From a checkpoint of a small mixture-of-experts model trained on Wikipedia: vocabulary 2048.
Below are experts of layer 3 (counted from 0) of a mixture-of-experts language model. Rows are named gate (a neuron's input weights, with its number), up (a neuron's input weights, with its number) and show model dimensions 0-255. Each number is 128 + 24 x the weight over its row's rms, rounded and kept within 0 to 255. Numbers have three digits each.
Before each expert's rows: a language model's description of what the expert responds to. This comes from a sample of Wikipedia text that the model never trained on.

# expert 46
It responds to: Table and list separators. Pipes in tables and colons after infobox labels or year ranges, such as Municipal district:, 2005–2006:, in sports and place data.
gate1:105140093156148123143153119123150107168104103122165158105117145096128172142139074103120160101116159123159154096111172141154148101117150126118142070121093144152136162166090130124121128117136153131141159121141135152135150146144141132150145180140143098136136145167136130113130152117127081135151134117147156122168089101091133121157136081135130110124100121147123120143109205155122128182117113141153124180116112133135134115145127087133091164121120113100143162173099114083127090121084144134106156103131109103130140136180132092164137117110111109139127106126126141106117103090127149142118117119084111121146143119147143133089163074127143116109173121140144110096088115093108114090158126145125133147112129104144117109085161147141090152178151049121151110140137125137103118133130124
up1:114125142127129080149147117155134138142133110113144124146118122126131126124130104142093144097127163159127112124132153128133127125130113108132156118158110180129098123115143125136118145127154101128144172101130092128094114133097104109108149131128152057100129150121152123129108142149108111107125103117094114162146120127087139208109133115164160176140118105154164144113150133159109140147106107068123107148122145103191109130141142124133074133124121119125129142090102124149120125098115103117138129081119109134104139138140111147075129120081133082134111154165134114154109112089142145121115121180108123115133122104123129194123141107067149147134148121149160094112085144101110146131227071152098125153147114106106145129143101109140095109148127102121103071114119131157126142127079132

# expert 20
It responds to: Plural s, S-initials. Word-final plural s, especially Apps in football career tables, plus capital initials and name starts like S, N, Jan, Dr.
gate1:113169127161145152109080160109104146124108102147153156146189066112133142088099107085122092129156108067103153145127136158141111161116112152150111135120116132125129127147103096148093106110136139126169133109139092117105176148148147124116177111144142114089124143122145110101105137138139111111100131113112150114149081125180141114127154139098143125099138127114078148122120109161153136147129121157148168162116112138129107133115096142106147115133156152129139109085127134119154136103097156135120144082137152122230141116119122152121105099100136153185119121142136093089140111106139117137104123153092098175137128121114113151078123149103152160126137088116097163133129151142125169111139163131118128136148147118147107101147099108158131127140145140152124128129132101115195105110084121
up1:112104104133165099153168126119130105107067104121085125131120129155131133139152123114120129133109181119141103129122149141132109108146102116089145089102141142136170110130110115113152126129155198143105123146132150166106103097137124144064127118141127149136091107111111136139103099095145121112134155135123140126146111148126141092117121174115081119144181123114086108137147128121113170141135131126173123129137165144120123139066126158149123089129148150122126118148096144107107118082129168146102160118154110179130121110111107051095114119117126154129120137154126088108106109097159117139144128166153151138166143142137126116155132140124113097161161127150147144123145163103111102160130105142132138147116104173152104103143189107119111123114142070101103103111111075133145148068174150

# expert 29
It responds to: Name syllables in lists. Syllables of personal names, often Spanish, Slavic or Japanese, in tables and cast lists, as in San|do|val, Nico|la, Sa|do.
gate2:124129124141127108114110124100124128142093124151143153087110100089144158165126141126114132120087122138107180115137144191141138152108089126134158113088120112131156131124120081140124133072134191119111131112101150118116119181128134104141097150110120130164135156125143115118116152127119111129148123132141140116100112090129124117141115170096130141108138129156098133175155132159094099131135078102124141117069144133107082133140155064074096112113111116093120129110094086124148159128115144165154131150115093119106168121126144120120191111128127155127127116148101129167118169147075108131131105125113123146112085111114135151167159092128145097117151120099125133137095116136170135116138115099163146163197112144122129163181112126148128109168145083173138102108134112144116137121163126
up2:124117126123146150141169164150132164164148131136103153160134085113151125094108146145129106123123137121154148132160108126087124087129154115125125122064132130132107103104165103132121131133127087116096160091124173084118132113115086137137146165156125097129129122135099139093107151111157150168168144135114116126116133117111134148151102089106179097135142117118116134099141141103113148142128112078082102108114093114150139091120143084125085112125100129128126136126144133171153117156104104139137132118171108147107164153152094153173138136174129198113118124094141069148108132152110151134104126148097124118127131134086124166118085127125177091107097125123129157165116128174144109141117127121079104125138076135099189143140106139134119100171109112120137093133152097127108133164095110

# expert 0
It responds to: Table and number cells. Pipes, slashes, colons and digits inside tables, infobox fields and timestamps, such as UTC+02:00, | 64 |, GNIS feature ID: 1577506.
gate1:206134131110102101098135118086104190097151137126134141116133134144133123128124127117125098138135131132123133141121124075113136121161120126159111149145110136123121113126133146117108140101104128155125145166147136099126134151115186103134125117147162132081113117145181163134134161156099160095153085132132154184136118132166155151122127087101126085117120140121125191090131115122133131135108167140129226128117117099123120125170137128134128105117140149098171128097103081096106139148139114130124134194103131126138144126137152130126156129114059155117113097082139112088123082127100108127123124067125124122144114170124127127114147141140165063168149129125126143118143145150122121135122148115163109152115174150130113097171126099154137117121104147125151107156145121107116121138113097
up1:069116120166112140136129126110091149115146107155135135114143150141184164134101130137103141091131122163143127107115115131128108122097129151106083124091109137153172122141093141148067114101171142111201176129132097150112121100145124112106143139108120099119128175158154160112134100145160151111122134068125110156115073139084109144150113124094164170139137144115153133120113136078094148121158144131076093108117141144133142063147137151179105154124118147123118149137154129149141133148112107125114150130141165134139085126127128120120153127114118096118160139172157129179126104090123129117149101161105146102144088116101111107174173094103108121111082135116116139112134154145173096112144103127110165125142096161160131109111143160125121140145127147145116105143117119108096111139115138

# expert 39
It responds to: Infobox and table labels. Field labels and separators in infoboxes, taxoboxes and tables, such as Born, Total, Votes, Genus, Rosids, colons and line breaks.
gate0:201099170098129105141127121122141156145138145104124122117135098143134117149130124121142139104081139110128163130139097133141123087149155136101110121087140125105145150066094151141158153147103124129108107107153109119120103107124114162119148152109111129122102124106084170126117137120114115099139121145105127114151137103119192144103157103138067140127112134139141155141153121175157133142155128133137142150115114186094123128153122094113122071168144085120149143113130087170112101091079154132142140128149091116148128089088113123137150138101106093119094123120112129139118106157127153126155126135136125095124110123112092112142083154153104126187142177079109186156116137120106107096106112133154122148108091165117152149140119119124097165131116118158070100117151097113143147121085154
up0:161123124158141112134115123116118123109137115169127142115126093115105144138156113101176090141127083107138129069132127120141108118138139118144124153153057109102144140147087159104117093130171104145130134152196149148141125118159123178076143151157150144122142141129113133119140107106125089103142107098100097103094137162123156152146120142127134140154177085116152160125160121149141131144150101106125121100157154126128129092153109140135177111066142132111096145143157146124165083111066131131135124119154131132133144130095105058131120099121112104103125135158131112145131120123152167122106130124103142143154151098150115121164148118085141156122132121151104101108142091151142127131159137137141125141112198127123107129101156143160140171125171173132119150142136133098123076184121151

# expert 8
It responds to: Unit letters, capitals. Unit and coordinate letters after numbers, such as the W in kW, °W and BC, plus capitalized name starts like Wa, Hu, William.
gate1:164162091104167158153127093099135135133127143157132146130164117106123139155126110107145121125130155149085138118178117161160104130104123134157152071166135108127103104136155151150130140167155111093128137118121143149194114141121147145096097112159143120158131154127106172062147113107169108098118155123114167122125164130102172130125112131095140141143122091124124120106136123103145123116156114113172114114090150153138145153178083123122101075114168071114151171109099131158175149152119130106152145117055126157154148166150169118130110114141158152081140150100118161148075151129103099116127133148129160114115117120123130098140139158150138110108114149114124132109126128117124126103107118191121121124163140125109116085145107092117113129090158149144126117124156139118124137130102105
up1:137152077110110129132188136108156147113082136108149127111132153124123129124131069124133159133110165137076103103136171144151091105099148122122151118142124107101107153145159136132129159155132140132092137093121145163157147140075114140099098134157139150172153122120071163094132110106160105129188166080118146099132136139131156088106093143107189137167106121126111146126098142136119098059141126133120110148102143159136152184133141140151122124143140129128139148119077154121158132128099123110123174117090143168127148116170150130106144103135126132119101161113116158144125159142136122128127108168119143122123111145078126166182105157129144150080123152147131177111133108096102125099095107119118083137157146148083112120131092092114111153126116131106133132110141127142144128127123131

# expert 12
It responds to: Name endings with n/k. Word pieces ending foreign and personal names, often n, an, na, ko, ki, e.g. Kan-na, Ark-an-sas, Brookly-n, Koh-n, Tibet-an.
gate1:136147126122108097127148129100128100096134138115141147141142117121086099092129126107107130111137133139128125133106117135132112144110113119082102135144178132145127132154146108161155141149099163089097150124160131126095186104113165146135141108175088133129182171127111145083142129095127117095146092118153102121146128147127110170101124114110154149108121154147176140160069124108137159078166150167126083079124156162109113128142078122155155107115197126108162124084113133094148132156120128117123113149101115129093137145162152130138162119124107155127120139092088086092127145146118180143097111130105129149147084129114125156117161136121104110126139146144142144096129101147101132094132163155094084106167102100139140148119128120086092127149134153108173108139140126107164144103154140
up1:155097150147133081122156109113146038102144147169164149148137113115080089164141133126117144119134164120068171143128124119152112176102134136109106168111134174108111088105195115124146130165152102129118111157128118157099133097190138140136123103177146140125154162131137157081151155110137091087116114163132100147102096138095109164111104110150111121145119073140143128147132170116112105132128127131148128120149140110120079148117129124156118130121136137118154138121121128106127141130153125112124119124104106116132150146116147095117120169115065153120142155117142113111121073117103121173106103124128152122143130104120157153116161157123097095123144103123119171115115100131143099146104186132097149166148128128102128145127147174152157168140112147120163132128103138106146147107133131

# expert 48
It responds to: Vowel-final name endings. Final vowels like a, u, ia, ina in foreign personal and place names, e.g. Kaushaly-a, Montoy-a, Bany-u-wangi, Hele-na.
gate2:123164107148119136175157123134135169128161134116142086138132165118166144107118135119123119154160171107137147100077136121123116112142101155104132120101122137146129131161103153138103129133108112131151113125169101178112142111109115124110129103135135128127090157135163108127127170100122173149143105077093110135152069123079110101138137106088123113129111115083116108153106105133169136129116110141135135139143094118121108143091099102125116151162134140101140113128157107123119112208136120133167173154162149177156131139087136105130112180107126114156202142126130117094111110118132130121162124148140121123126131106128118097094135118148092146174102084112140166142092148093133164126107132122119159128127150119159112133118153052129119128104135162098153116094148077149099111109104149
up2:138138129167094116090174140120103126190139114141134117154168149127091112102167104103113131107142070092087145091123145114117115165115118124118135115143108153103122118171134124137087133143147091110114140137114139121132148133134096153137134127111109098113163127135151131145099111143100146103123089159094105103118120133139125145122141158164145141124101130116098162152129135151175148097167127128102114181094184124084138099115133090149156147144111127118133104139145147078133128143142115144162070113147096150075173135149114104135127136148114134119163096112190158183151133115128134139078081156157172143156153146158090122098140139160122152161108107113078103121127146135079085130116129133097104145104146178142126118157124129113135125128110158138132129137105109137104100107140124